config.yaml
d_expert: 48
router_z_loss: 0.001
lr_head: 0.0122
Below are experts of layer 2 (counted from 0) of a mixture-of-experts language model. Rows are named router (the router's row for the expert), gate (a neuron's input weights, with its number), up (a neuron's input weights, with its number) and show model dimensions 0-191. Each number is 200 + 40 x the weight over its row's rms, rounded and kept within 0 to 999.
After each expert's rows: "mostly gets" lists some tokens that are sent to it at least half of the time. This comes from a sample of Wikipedia text that the model never trained on.

# expert 108
router,238,215,139,200,178,239,214,230,142,166,147,184,97,221,220,151,187,227,204,172,199,204,152,152,238,156,253,173,158,236,219,190,181,250,163,282,228,191,145,236,121,199,95,250,270,236,218,260,220,227,155,184,189,229,178,234,185,293,158,157,171,156,143,142,145,231,152,256,212,175,155,266,192,241,241,245,223,222,225,188,154,218,249,201,149,134,235,161,183,205,224,244,241,153,145,214,158,175,156,205,193,155,197,194,189,106,250,195,133,118,126,255,200,202,149,193,226,180,228,145,229,191,251,211,273,133,184,233,218,171,185,169,250,202,191,146,201,177,191,144,174,168,174,255,230,148,233,169,195,139,188,197,220,215,176,245,173,106,167,196,162,154,207,180,180,184,244,177,169,141,192,130,275,235,203,183,196,229,206,195,204,194,131,165,185,171,222,173,181,212,161,143
gate0,186,252,188,202,225,216,220,178,231,149,137,200,259,182,130,153,231,239,170,218,184,219,165,150,197,213,193,221,175,182,233,147,171,211,237,237,231,248,155,139,205,221,130,218,174,213,237,207,262,152,207,96,179,175,231,231,205,258,168,132,133,113,151,190,160,194,158,247,257,232,157,292,175,181,219,167,164,286,186,245,213,200,148,221,198,105,236,220,167,169,176,197,196,229,133,169,130,188,196,263,211,174,215,251,198,169,189,147,172,197,177,192,227,273,193,276,216,226,188,175,194,220,230,164,230,145,209,247,196,221,210,193,163,192,177,196,315,281,169,230,227,210,160,197,201,145,251,246,252,192,168,151,191,120,240,202,199,226,221,173,243,247,188,220,254,214,216,265,228,217,240,205,216,192,171,157,220,167,228,212,132,218,150,139,140,166,213,87,244,190,153,268
up0,210,127,177,156,188,193,164,232,149,208,236,178,118,164,233,220,178,172,259,172,255,158,235,207,227,190,253,176,218,242,160,254,184,207,136,176,173,142,192,231,150,183,252,153,201,156,226,223,173,250,160,270,182,222,177,184,163,162,193,272,255,283,218,193,208,228,249,168,127,159,230,117,203,191,171,249,206,139,254,136,170,248,276,175,195,223,228,176,234,197,261,223,230,132,212,196,220,173,231,210,152,190,190,187,171,259,222,243,208,205,202,236,199,154,189,175,197,205,204,249,221,254,217,237,175,241,256,149,224,143,260,186,212,194,172,201,115,155,234,202,165,241,262,241,177,297,169,134,187,225,261,267,248,266,134,173,220,142,151,249,151,152,200,168,128,177,183,127,187,193,165,205,187,202,205,236,185,238,244,212,257,216,228,242,247,219,155,251,174,194,254,98
mostly gets: " is", " it", " are", "=", " It", ".\n\n"

# expert 120
router,258,223,152,164,227,185,196,225,144,131,163,158,194,176,223,198,245,188,217,179,223,136,159,154,229,105,255,85,183,221,173,169,158,224,143,241,262,203,156,192,157,172,140,188,245,214,269,278,198,228,133,135,140,207,200,192,130,253,133,141,162,137,193,164,191,279,155,223,204,140,123,275,200,236,197,240,216,205,224,207,174,193,249,201,174,145,241,191,266,138,208,239,176,166,145,225,118,204,177,196,182,185,162,224,166,158,236,175,189,142,181,263,210,247,178,213,201,210,262,187,279,202,239,228,212,130,206,236,262,140,223,184,236,225,232,179,218,151,213,183,138,160,164,235,229,197,233,175,205,186,210,132,232,245,184,233,269,203,164,178,184,171,184,151,165,210,250,175,160,156,148,168,272,189,193,219,180,206,179,225,176,186,186,179,190,166,193,182,172,128,126,145
gate0,233,191,161,145,195,241,191,186,176,233,159,143,230,186,221,203,160,212,194,181,92,243,149,150,216,211,262,209,196,257,208,200,152,194,218,204,179,166,206,168,143,251,91,262,201,187,185,187,177,209,167,190,197,284,207,262,223,216,222,189,192,205,165,161,159,191,176,196,174,202,129,199,185,215,304,247,190,203,249,180,165,223,223,189,164,244,193,165,167,225,271,273,191,208,159,180,195,251,141,196,172,178,205,170,180,162,247,139,184,160,199,221,241,241,283,271,174,226,210,193,230,220,230,241,274,201,147,175,243,166,167,145,221,265,275,183,251,271,211,152,172,247,191,248,295,167,244,178,221,165,147,183,218,237,173,225,252,109,192,104,187,102,223,130,220,144,245,201,172,186,172,188,263,204,164,237,258,135,237,220,193,204,180,144,176,184,156,175,220,205,195,131
up0,245,186,129,153,214,215,184,265,273,242,151,181,189,206,226,215,181,101,281,162,197,231,222,177,201,224,234,189,227,241,222,179,187,209,247,192,192,158,264,182,150,248,156,172,204,166,207,169,203,218,194,222,171,205,201,183,225,206,209,222,207,170,173,144,186,197,99,134,185,221,160,253,173,141,220,157,240,99,196,180,218,129,221,166,171,198,192,168,181,243,235,258,262,222,94,215,190,264,133,207,242,236,204,207,144,211,195,212,201,196,226,213,197,233,264,221,159,200,248,186,220,177,120,246,234,204,218,246,243,204,184,190,214,237,233,220,267,211,224,137,129,224,178,214,232,166,284,193,207,193,170,158,254,273,163,200,261,176,180,162,170,165,216,145,199,204,304,95,216,186,213,249,261,167,199,245,168,197,162,194,120,236,113,135,231,249,177,245,217,133,219,155
mostly gets: " had", " $", ".S", " War", " re", " war"

# expert 87
router,242,187,169,157,189,226,165,241,176,191,191,159,204,168,217,167,197,207,221,213,195,155,166,109,251,169,263,177,178,264,259,191,157,208,214,258,265,201,157,209,163,124,163,207,226,215,283,242,143,217,162,131,181,226,216,244,184,218,169,127,178,142,132,141,160,226,178,267,204,164,130,188,190,235,196,257,162,209,254,160,199,229,234,204,128,144,241,134,164,194,259,218,205,145,125,272,183,159,163,239,194,153,161,223,159,203,209,146,134,115,180,250,226,261,157,215,228,234,247,127,265,183,223,244,233,203,199,247,216,180,184,169,257,227,223,195,219,217,227,87,181,200,148,144,208,201,258,170,232,151,190,165,244,211,200,285,199,193,180,218,254,154,183,132,175,193,227,181,202,230,149,158,237,136,174,160,190,236,246,231,209,142,176,198,175,152,201,169,215,128,172,180
gate0,268,215,117,185,171,198,216,236,136,175,171,169,205,142,231,153,181,145,283,205,216,180,194,138,215,164,238,134,153,233,177,148,154,175,175,259,214,201,198,227,159,237,201,213,234,238,246,191,193,267,174,161,186,253,199,212,158,226,157,177,151,162,168,185,171,218,164,217,207,180,151,273,182,227,270,247,190,204,243,154,151,244,231,215,129,195,265,147,208,178,213,230,212,188,104,197,135,202,167,205,140,139,181,244,226,160,234,185,195,180,151,218,240,237,207,264,173,250,246,209,201,183,225,221,276,193,189,219,242,163,233,148,261,236,197,171,213,156,220,161,179,153,160,294,262,129,275,115,201,196,207,223,234,225,181,238,228,149,200,144,170,146,216,106,186,159,263,209,160,173,176,170,270,176,138,266,243,182,188,252,242,152,130,242,154,159,184,181,162,173,212,172
up0,228,203,194,195,163,145,271,171,185,113,228,123,216,169,227,139,101,116,207,225,181,162,186,201,218,209,188,221,244,187,176,217,170,156,211,171,176,222,238,158,231,252,171,125,226,157,208,174,176,254,238,174,228,228,220,296,227,203,205,168,144,186,211,222,142,164,233,132,239,242,247,180,195,197,164,187,143,207,196,194,234,198,199,219,224,237,267,147,123,277,125,178,230,223,228,214,202,128,143,64,227,228,268,215,179,259,148,219,211,232,183,241,155,225,172,237,245,214,175,254,152,196,163,142,183,242,206,190,168,268,189,182,303,164,205,136,165,173,231,245,286,216,220,199,153,226,168,202,222,192,205,210,245,256,204,162,117,189,253,215,178,186,197,202,203,147,192,265,200,224,188,186,214,136,263,203,148,212,265,176,238,216,184,236,237,189,187,193,254,260,233,208
mostly gets: " other", " American", " new", " World", " former", " most"

# expert 91
router,210,198,160,216,176,294,165,216,152,132,220,199,204,196,266,198,178,214,202,176,174,176,119,158,199,122,233,169,166,260,202,152,172,222,242,222,217,173,183,270,128,177,121,193,194,176,298,250,161,265,120,152,165,221,173,179,131,280,130,155,149,158,186,181,170,252,150,237,219,127,142,254,197,248,240,250,202,180,246,127,174,211,170,215,143,185,228,160,203,214,235,217,208,195,136,198,157,167,189,245,181,179,208,211,166,164,218,155,134,147,189,218,193,243,166,210,210,217,293,165,212,212,232,206,221,183,182,229,234,136,235,149,231,209,276,196,233,198,227,149,158,158,181,214,227,159,199,172,270,140,224,139,247,224,163,238,220,180,143,174,243,158,197,140,149,182,231,194,179,199,144,139,271,128,160,225,219,232,248,177,183,171,133,185,144,172,221,159,208,175,179,195
gate0,151,208,196,144,253,192,211,168,123,167,217,219,211,132,194,218,198,218,147,187,183,202,222,187,136,101,177,159,231,237,187,216,255,218,186,207,220,167,244,216,262,199,203,165,160,185,241,198,169,179,201,254,273,194,220,235,184,171,263,209,254,197,178,249,213,148,227,183,159,114,242,179,225,240,204,124,236,200,249,166,210,118,149,227,174,185,240,213,167,206,222,119,195,210,173,155,196,106,246,256,208,228,261,189,209,180,152,202,186,156,255,250,229,202,277,123,158,234,249,204,231,288,227,198,242,156,178,195,259,103,198,210,208,184,305,187,181,169,135,150,217,210,221,132,148,230,268,254,196,174,215,170,118,216,234,183,190,235,217,203,228,236,174,206,185,297,210,218,248,127,256,207,160,185,154,168,185,196,183,243,140,291,197,164,181,200,199,180,252,205,156,207
up0,183,159,199,223,240,310,275,248,151,195,233,240,258,263,224,163,180,188,160,142,190,204,148,138,253,212,242,218,193,224,189,214,226,158,260,252,172,238,124,232,166,228,141,187,150,216,163,237,191,173,227,236,165,181,217,118,168,204,217,150,203,197,160,221,235,181,224,165,234,196,163,210,140,152,182,220,215,296,256,208,209,199,152,195,146,163,191,172,205,186,230,223,190,275,196,187,215,148,167,155,212,215,189,208,235,219,228,232,226,136,220,135,247,187,196,174,183,260,334,273,234,229,202,152,233,188,199,193,240,266,196,172,164,255,264,239,249,200,177,181,134,186,146,250,216,237,229,192,155,185,196,220,226,209,175,251,144,168,222,168,295,202,191,206,223,211,171,311,152,157,206,143,182,137,245,162,261,126,171,165,166,166,190,266,211,187,209,215,191,122,231,187
mostly gets: "000", " new", " more", " Total", " people", " many"

# expert 121
router,196,166,155,170,209,218,212,223,146,153,172,205,167,151,235,201,207,207,247,191,199,194,156,156,228,130,314,145,155,238,142,131,171,226,158,257,233,209,162,211,150,193,166,204,250,192,255,227,158,239,156,166,125,238,210,207,181,247,139,168,200,187,172,173,152,261,165,232,158,195,167,264,249,243,235,219,171,188,240,181,162,250,208,190,205,157,280,177,195,139,218,253,212,115,149,216,164,154,109,220,146,153,208,249,213,236,189,144,119,138,165,251,222,204,193,238,211,240,273,189,222,186,257,225,255,163,164,219,200,140,210,158,238,268,229,162,260,238,259,149,196,171,154,278,242,156,218,194,230,177,185,159,216,208,149,260,211,206,171,180,202,153,213,128,170,201,276,208,148,184,210,138,217,212,141,242,173,241,206,234,215,126,156,167,212,177,222,145,209,158,159,169
gate2,204,192,239,248,212,262,169,244,299,155,140,203,272,192,177,194,292,190,270,237,193,272,223,229,129,234,257,190,256,148,279,231,137,202,257,176,309,179,189,252,154,150,240,222,217,243,235,221,219,204,248,153,250,232,239,103,284,193,228,232,141,205,176,205,184,204,195,188,202,177,153,190,236,218,177,184,190,237,209,227,212,162,236,208,234,225,215,214,247,208,180,171,138,209,214,198,128,196,199,185,216,201,223,204,227,173,174,192,171,158,210,267,257,189,236,224,218,239,229,210,188,200,205,206,253,218,216,239,273,143,206,204,191,205,156,254,186,175,230,197,159,140,179,267,217,233,177,208,132,164,203,164,210,189,131,205,181,263,226,172,183,227,149,205,157,213,207,256,199,172,201,201,165,257,100,291,118,238,249,250,201,129,248,311,213,194,192,162,190,185,146,188
up2,184,189,251,242,180,205,146,248,302,145,139,214,280,199,193,186,302,194,262,197,213,271,229,248,156,263,247,217,270,163,257,217,148,168,265,173,308,191,224,233,166,153,270,185,187,237,230,191,153,207,276,209,257,199,249,125,255,203,219,223,194,214,167,197,214,220,218,176,180,158,187,171,253,226,171,174,195,226,155,219,245,107,224,233,263,211,214,219,247,242,200,181,160,210,204,184,133,185,244,187,205,186,255,197,216,197,131,207,185,178,197,258,240,164,240,215,207,235,219,279,181,197,211,204,247,235,158,209,258,173,180,227,226,188,165,241,192,176,219,207,174,158,201,209,199,231,155,208,147,143,170,151,200,194,152,205,157,254,217,189,170,257,102,207,189,229,193,258,163,175,209,212,127,237,111,207,128,234,240,243,194,124,246,298,195,197,230,191,186,257,185,225
mostly gets: " January", " Air", " June", " ft", " Center", " River"

# expert 122
router,246,170,126,179,182,238,159,222,190,178,148,208,156,191,203,178,215,193,258,172,226,170,135,125,224,137,253,178,158,241,235,192,187,227,158,282,214,196,171,268,170,136,193,197,221,184,246,230,161,237,132,139,119,244,216,204,190,247,154,206,172,178,187,187,199,212,140,234,175,156,173,268,163,235,163,308,158,236,271,165,197,222,249,198,201,169,264,158,207,183,207,234,194,168,154,214,165,188,135,219,199,166,202,228,172,215,230,169,150,173,185,207,203,224,176,241,198,241,256,166,249,217,234,247,223,163,155,229,166,152,198,148,209,206,241,192,265,195,224,180,170,154,171,192,269,76,249,184,226,203,174,164,228,227,218,268,216,194,192,169,177,167,198,138,130,158,320,146,157,166,165,149,259,191,98,201,222,228,186,232,159,190,150,153,153,127,170,146,192,164,178,164
gate0,165,240,234,251,257,239,173,188,239,277,184,154,244,229,209,235,186,177,250,278,218,154,164,210,181,274,140,236,185,133,218,204,160,193,180,166,198,212,182,213,230,161,195,138,294,251,224,168,188,254,247,192,221,191,148,160,206,247,231,186,229,158,224,262,153,235,181,183,177,225,221,202,245,261,136,213,94,219,182,162,202,230,159,168,228,225,218,259,166,163,237,182,215,172,269,115,200,172,208,245,163,225,229,239,231,222,184,190,244,265,198,183,159,188,181,155,230,155,135,117,191,283,168,197,137,220,231,115,139,232,214,203,185,155,236,168,254,161,209,217,232,272,219,205,188,196,188,198,196,210,241,192,243,204,271,150,187,238,193,241,183,242,276,130,204,205,158,156,203,276,262,197,229,188,242,186,165,192,193,208,196,190,212,185,323,117,213,150,129,224,237,215
up0,245,178,254,105,210,222,189,221,198,212,167,177,277,206,231,276,241,207,186,164,147,147,172,128,139,197,117,232,179,197,155,163,150,186,151,178,173,215,158,239,168,205,213,254,240,165,273,175,114,246,205,222,245,276,118,217,215,185,149,226,236,224,207,165,184,106,234,206,209,218,211,200,154,183,218,161,186,229,154,227,161,199,218,209,225,211,164,197,209,216,97,166,108,110,229,190,188,170,196,192,212,239,254,162,150,162,194,184,194,199,223,254,197,178,206,252,156,157,201,209,146,243,198,216,177,181,256,155,131,218,253,221,152,162,231,151,336,204,208,194,151,160,217,197,184,129,238,244,209,208,221,219,189,280,256,168,201,233,150,183,197,228,211,200,246,184,231,241,180,228,234,225,219,193,222,286,202,191,219,117,133,266,195,222,202,146,138,243,218,207,220,164
mostly gets: " January", "195", " June", " April", " Air", " Hall"

# expert 81
router,251,202,162,207,230,225,182,224,165,115,183,186,185,165,216,188,169,226,265,153,195,167,179,128,254,140,244,177,193,204,156,213,210,213,176,231,217,155,153,191,170,174,110,179,188,227,212,206,199,224,178,148,142,238,207,200,171,214,138,130,139,193,151,161,149,198,196,271,174,147,182,271,173,288,246,211,155,254,235,154,220,222,226,119,153,107,226,157,201,167,222,299,252,147,114,210,153,160,199,252,194,182,154,230,187,211,235,175,180,148,197,232,207,297,173,177,270,221,252,115,223,175,244,200,205,183,190,227,249,158,230,140,256,241,196,165,229,249,220,133,218,208,149,192,242,213,220,128,224,165,185,162,242,221,197,213,168,191,180,186,171,144,189,170,176,120,196,116,185,165,180,164,256,182,167,187,205,166,221,244,200,165,134,167,171,194,186,138,215,148,158,132
gate0,205,146,176,184,185,229,179,217,134,201,212,143,139,146,218,214,226,254,146,235,178,162,137,188,185,147,248,124,209,265,220,160,155,183,136,234,262,178,179,236,185,177,124,195,229,215,185,240,210,251,111,201,186,211,188,153,169,227,166,203,181,147,241,185,187,300,131,198,197,230,103,289,192,177,209,278,251,162,236,214,107,202,227,236,178,238,201,177,205,167,237,277,173,207,164,209,124,192,186,225,143,194,192,176,161,178,249,183,195,180,176,203,230,225,218,211,168,216,249,189,230,189,218,254,268,136,142,181,226,170,206,211,260,170,175,223,231,163,203,198,170,182,209,237,290,141,174,221,232,216,178,171,232,224,167,276,250,169,205,203,245,151,193,162,170,164,258,184,201,190,163,149,261,143,106,214,255,235,176,223,202,148,164,170,153,137,211,135,204,109,147,193
up0,224,193,162,166,222,187,201,240,262,141,214,230,160,228,259,185,185,157,229,225,160,246,163,212,184,211,229,154,217,202,249,182,243,203,223,201,214,189,159,228,167,182,219,161,125,223,129,170,217,168,179,241,177,241,245,207,96,114,159,158,201,195,218,195,220,186,79,192,196,239,156,220,214,154,200,218,144,175,177,188,289,196,133,207,174,226,175,193,174,203,205,279,266,214,193,143,139,171,293,165,154,166,247,235,304,167,163,201,138,205,178,232,203,235,201,166,178,214,262,184,221,255,221,212,111,97,160,190,218,248,167,141,186,250,191,275,237,250,161,190,218,265,172,212,201,191,166,163,195,149,232,155,161,199,219,154,148,151,183,144,179,213,243,214,131,168,266,131,220,246,208,181,201,150,186,168,255,141,166,262,179,194,191,240,187,186,241,193,208,249,242,140
mostly gets: "200", " other", " more", " such", " most", " some"

# expert 8
router,253,206,178,173,195,209,155,197,141,169,169,170,146,159,226,186,230,212,226,206,151,213,136,113,227,126,228,179,163,215,204,168,206,217,214,245,246,253,203,196,175,196,175,245,234,207,224,264,174,309,133,189,208,225,222,210,197,270,159,193,131,173,205,174,149,262,169,253,204,167,140,251,217,236,231,300,210,207,238,172,189,250,230,212,179,195,277,167,222,136,189,234,160,106,178,221,183,141,162,224,194,149,189,225,183,163,234,158,168,50,149,226,281,251,170,202,206,219,239,178,211,166,219,208,239,143,193,234,239,175,219,202,204,199,209,123,204,260,218,133,149,149,169,242,274,190,220,180,217,167,211,178,233,179,192,249,231,188,132,183,221,163,211,81,189,179,232,181,126,170,137,157,265,196,151,201,236,205,180,211,228,190,178,171,156,140,195,145,188,186,190,217
gate2,235,184,140,194,196,240,184,218,148,183,234,163,228,223,256,149,241,209,250,183,206,189,224,174,221,195,233,172,172,246,180,139,151,232,165,240,249,147,158,267,184,173,209,172,219,200,263,183,249,202,126,185,123,251,168,236,160,226,212,196,249,176,192,193,163,176,159,234,318,172,173,215,202,220,216,189,167,249,291,201,163,163,180,198,90,179,272,138,211,190,264,262,228,182,104,239,143,261,132,211,189,198,140,176,168,167,175,223,173,210,159,267,221,236,229,235,214,220,239,180,268,169,282,233,211,187,183,176,192,192,222,141,249,263,226,219,283,190,225,184,148,169,164,211,226,129,265,180,275,180,270,164,168,242,190,320,213,203,171,194,222,175,206,229,146,206,238,164,219,171,170,179,190,121,125,220,198,197,201,204,178,151,174,210,201,139,214,170,166,193,200,177
up2,213,172,193,206,193,226,186,238,105,219,164,121,223,178,195,200,200,205,268,266,258,190,191,231,163,158,230,189,208,163,200,204,174,273,176,198,249,92,225,205,259,162,250,146,190,178,201,223,266,220,185,168,231,198,219,151,160,271,190,223,235,227,139,142,191,124,196,241,173,181,210,169,159,155,194,151,252,220,198,251,282,311,166,177,203,165,208,188,207,152,187,181,119,177,233,224,162,197,220,140,156,195,221,190,146,232,244,248,155,180,206,184,215,215,206,195,269,181,236,178,212,256,188,212,168,116,179,207,230,196,152,222,233,227,207,218,272,115,224,208,147,163,201,174,190,170,106,242,181,224,234,188,117,139,170,170,243,121,259,206,189,259,111,94,197,196,236,189,187,199,161,200,221,237,178,201,292,208,190,227,267,190,231,158,216,176,224,221,267,196,218,237
mostly gets: " in", " and", " at", " &", " on", " of"

# expert 113
router,247,214,176,194,191,249,182,287,149,165,165,174,178,151,242,172,222,190,208,169,178,194,172,104,197,185,273,153,161,239,178,188,202,249,191,254,241,193,151,212,190,132,135,201,223,177,227,214,220,238,127,166,180,232,212,201,197,271,136,190,140,210,161,180,173,237,184,285,222,212,205,257,204,254,224,285,170,205,242,163,173,199,193,176,160,139,229,186,252,176,198,297,207,156,127,246,158,169,150,213,188,109,159,200,145,155,228,137,168,159,184,181,308,227,184,210,271,235,233,173,259,200,230,254,277,164,166,219,243,129,236,148,229,229,227,200,229,206,237,157,149,161,172,197,305,184,239,182,213,180,183,194,224,202,183,214,209,167,152,180,227,168,181,144,183,190,208,203,118,157,185,169,257,179,122,210,209,186,190,210,191,110,162,183,130,168,198,136,193,163,224,165
gate0,191,190,180,193,213,148,128,225,187,204,203,169,171,138,198,165,191,198,226,153,217,197,169,105,313,143,265,199,157,244,136,192,138,223,206,211,215,176,141,152,205,202,158,168,212,161,265,239,189,198,156,144,221,228,190,170,221,243,126,131,150,158,185,195,138,196,154,195,196,217,199,262,218,288,325,203,226,208,244,199,200,199,205,247,176,174,295,190,140,190,228,200,244,127,163,152,136,185,200,196,169,173,206,236,178,206,203,185,126,179,117,251,170,254,174,252,220,245,225,218,203,278,230,185,205,224,182,236,201,234,221,176,213,240,208,124,215,253,242,194,190,193,104,210,232,122,261,161,296,175,210,150,194,209,209,208,221,155,167,181,248,107,208,126,213,161,255,182,215,181,144,149,257,205,237,209,232,192,226,202,224,223,160,213,173,163,165,185,182,182,185,167
up0,223,253,189,205,177,188,289,224,195,182,136,255,128,262,179,221,272,237,257,291,281,228,239,239,207,239,181,131,179,185,288,193,232,169,105,217,179,194,251,210,202,215,177,231,239,236,190,175,159,142,270,194,204,196,274,262,168,253,209,246,187,209,183,214,206,207,210,260,201,126,197,273,198,147,187,193,202,234,173,258,171,206,218,237,264,176,209,252,191,203,157,245,245,206,188,246,210,185,165,157,187,223,216,233,150,135,243,207,252,217,247,140,244,204,160,187,216,164,170,218,206,187,213,215,234,168,154,86,200,226,193,247,246,199,208,208,185,152,121,163,125,133,236,174,216,201,161,196,187,193,222,213,196,251,191,220,169,329,200,174,186,264,138,264,131,270,207,265,200,256,232,211,192,244,156,233,200,200,223,250,220,202,178,255,208,249,211,231,220,184,174,191
mostly gets: " and", " or", " de", " &", " O", " Mc"

# expert 123
router,209,205,125,192,233,204,221,242,125,194,184,160,141,200,235,167,205,223,188,209,218,167,161,162,253,121,284,170,207,266,185,184,134,195,198,271,239,245,158,241,144,185,102,233,236,244,243,212,204,260,147,130,179,229,133,184,166,226,181,132,97,147,156,205,185,217,194,246,220,218,184,280,164,278,229,248,209,222,225,189,166,247,231,170,165,192,271,141,235,193,216,262,212,168,140,179,145,210,194,200,226,189,146,211,191,174,213,184,187,141,182,237,242,222,217,232,217,245,236,205,216,212,226,233,254,142,199,195,214,165,260,184,244,244,242,163,173,263,232,138,150,211,166,237,243,176,188,152,189,173,199,163,262,181,167,291,177,199,144,183,188,130,217,159,186,200,254,138,161,136,125,170,219,189,118,199,162,196,169,232,173,163,163,202,142,171,217,149,161,141,211,159
gate2,184,164,151,172,151,123,179,108,209,195,174,255,145,186,265,81,137,262,227,175,188,157,191,208,212,183,230,176,248,290,145,223,122,205,226,244,264,182,186,116,143,175,199,140,239,231,208,173,194,242,169,223,261,167,191,179,179,186,182,187,193,143,213,210,261,228,214,148,170,209,187,209,194,193,233,242,109,69,215,218,243,133,207,161,196,221,215,226,215,215,188,188,172,243,135,182,198,182,197,228,230,208,210,204,199,269,206,207,158,211,201,216,195,186,189,191,181,292,207,219,222,278,231,203,202,267,214,168,151,215,218,262,262,270,217,141,195,196,269,257,183,249,186,175,233,189,159,118,220,187,149,252,237,179,233,187,135,197,193,163,203,207,137,232,165,134,202,180,245,174,214,171,197,212,168,260,196,158,285,177,238,162,123,163,243,175,252,224,229,182,215,205
up2,162,175,198,149,181,141,170,128,206,190,222,234,120,197,261,103,171,257,224,151,223,197,243,198,177,184,236,151,285,285,176,221,143,185,186,283,246,168,220,158,134,176,172,249,250,234,204,144,161,212,153,221,318,130,175,187,223,199,192,156,190,178,194,196,267,228,227,165,197,203,204,167,165,163,242,221,151,55,212,265,244,156,259,179,212,192,219,232,184,223,202,201,166,249,156,191,223,182,208,249,265,211,191,183,200,266,212,199,199,202,231,173,166,179,178,169,179,271,211,230,194,249,228,225,195,232,252,135,150,210,190,224,251,265,198,156,165,236,270,251,190,250,180,143,230,191,133,160,194,182,171,240,201,183,227,180,113,236,170,163,173,185,135,252,204,194,178,186,243,194,250,178,157,190,205,221,180,205,250,162,260,183,117,179,223,209,207,287,230,209,191,209
mostly gets: ".\n\n", "==", ".\n", "\n\n", "===", " |\n\n"

# expert 1
router,232,169,175,208,196,242,150,274,173,174,129,136,179,162,235,197,207,215,248,203,230,198,108,147,203,155,240,187,150,232,201,190,170,193,192,251,211,207,126,162,161,182,109,236,237,193,241,251,185,200,160,148,200,241,168,210,164,251,149,151,175,183,179,117,175,267,145,240,241,183,134,217,199,237,210,279,184,230,248,237,201,270,221,175,173,183,257,186,228,108,236,225,212,139,185,190,180,209,159,230,157,169,167,231,156,190,267,173,140,203,154,201,269,247,224,176,237,261,262,170,229,190,269,222,244,162,207,215,223,146,203,151,232,212,253,182,231,260,214,193,184,172,119,249,230,131,168,170,218,150,187,184,232,217,172,254,221,193,85,193,195,133,206,153,212,176,230,184,165,184,118,141,266,158,150,241,229,197,185,238,234,117,147,191,185,202,222,168,171,187,158,208
gate0,202,130,175,174,299,171,206,175,276,286,193,195,208,161,213,144,230,268,253,248,216,166,241,213,170,233,144,225,202,223,190,189,162,168,250,223,223,232,197,211,192,276,201,204,170,154,231,182,135,175,239,237,253,312,271,200,177,267,197,212,203,146,298,131,198,223,216,172,222,176,177,146,117,178,171,216,167,214,222,227,198,236,188,234,206,235,219,187,192,174,200,188,230,247,233,192,236,221,148,199,102,228,211,152,172,182,168,162,180,180,152,254,253,269,180,234,223,258,170,195,197,237,173,246,207,201,205,227,217,161,149,158,181,171,204,154,274,253,160,186,152,206,222,174,157,143,169,266,159,164,148,221,144,227,128,188,236,177,135,183,282,214,151,203,211,185,225,185,138,180,199,170,179,203,226,134,170,219,135,202,192,253,232,125,190,261,190,223,247,214,288,274
up0,221,224,215,224,205,253,173,216,130,183,165,256,243,194,212,218,248,167,97,230,254,249,136,151,253,189,226,259,229,188,224,247,249,173,128,239,172,171,186,282,178,171,187,120,191,215,192,177,160,205,223,214,208,181,212,180,237,161,223,205,241,324,183,222,148,233,227,182,194,184,286,216,219,221,183,191,189,170,146,197,207,206,243,291,170,226,207,226,162,207,176,176,150,138,188,230,198,180,199,207,233,262,202,219,189,214,203,203,179,150,261,230,86,163,272,214,168,168,226,197,185,134,194,174,161,215,154,200,178,174,223,188,178,214,196,297,160,216,133,158,247,248,259,176,192,294,244,152,191,191,203,184,197,104,239,203,176,253,211,256,190,227,275,246,180,280,233,202,147,191,229,200,204,184,163,240,219,171,285,185,230,247,167,227,191,130,223,141,151,163,142,162
mostly gets: "er", "A", "e", "ar", "D", "es"

# expert 74
router,286,216,167,152,210,199,151,247,141,175,199,175,186,158,231,170,247,208,183,204,203,203,150,121,248,118,239,162,141,275,193,204,191,262,209,245,242,188,171,178,173,175,147,219,192,154,262,238,143,240,100,155,216,221,244,223,162,236,135,107,116,159,116,195,173,224,152,206,175,199,162,217,183,264,210,248,217,188,213,107,164,187,197,219,169,195,230,152,202,200,254,307,233,159,151,227,159,207,188,233,141,176,173,161,204,218,224,156,176,166,173,220,287,257,192,217,176,198,250,180,216,228,227,182,223,195,168,235,225,171,218,158,253,219,227,156,212,206,237,112,186,194,137,256,236,208,244,163,227,196,172,184,259,241,137,303,229,151,146,199,209,149,217,194,186,149,245,199,147,211,183,198,265,181,157,203,246,169,229,246,194,132,154,189,168,189,191,182,177,154,189,166
gate0,185,180,125,158,139,218,217,214,167,203,165,158,138,193,236,168,198,193,208,200,182,158,136,100,196,224,253,192,179,261,185,133,121,222,163,294,194,144,171,177,186,210,139,183,229,184,224,246,231,242,197,143,147,226,161,159,142,256,137,204,174,167,133,132,171,186,192,232,238,183,185,250,229,258,227,259,161,226,233,253,149,266,257,183,181,151,233,145,181,154,205,201,207,186,156,201,155,134,131,222,204,120,188,247,160,125,237,129,152,187,179,217,214,279,173,194,231,249,279,158,248,177,225,222,209,173,250,234,222,137,210,212,262,226,186,165,262,230,233,198,163,219,156,175,245,165,217,168,237,162,216,147,215,183,193,141,293,211,176,158,189,162,182,115,197,146,238,196,149,162,187,177,233,170,143,180,222,212,219,232,209,184,127,231,170,150,201,195,205,198,173,159
up0,158,190,192,225,171,166,199,197,224,190,199,177,153,152,179,164,221,109,182,142,222,211,200,160,211,224,238,243,227,237,142,177,158,260,134,199,249,183,240,234,162,239,141,164,294,194,153,260,190,251,246,156,94,201,252,256,178,193,167,190,226,258,235,165,155,164,276,214,221,218,147,266,215,166,220,253,212,255,270,261,227,195,192,198,226,212,175,193,152,263,132,205,176,168,160,210,167,212,202,134,260,205,179,242,164,217,207,178,269,176,268,160,226,120,150,154,217,165,185,215,158,137,214,180,222,159,230,254,200,148,202,191,113,201,145,166,189,159,141,254,173,174,150,192,262,184,230,199,223,180,266,219,153,148,186,208,273,130,232,142,209,174,184,174,218,197,192,200,212,175,185,179,276,177,151,198,108,200,126,181,197,130,184,189,126,193,197,140,185,164,188,200
mostly gets: "ing", " from", " New", " into", " South", " through"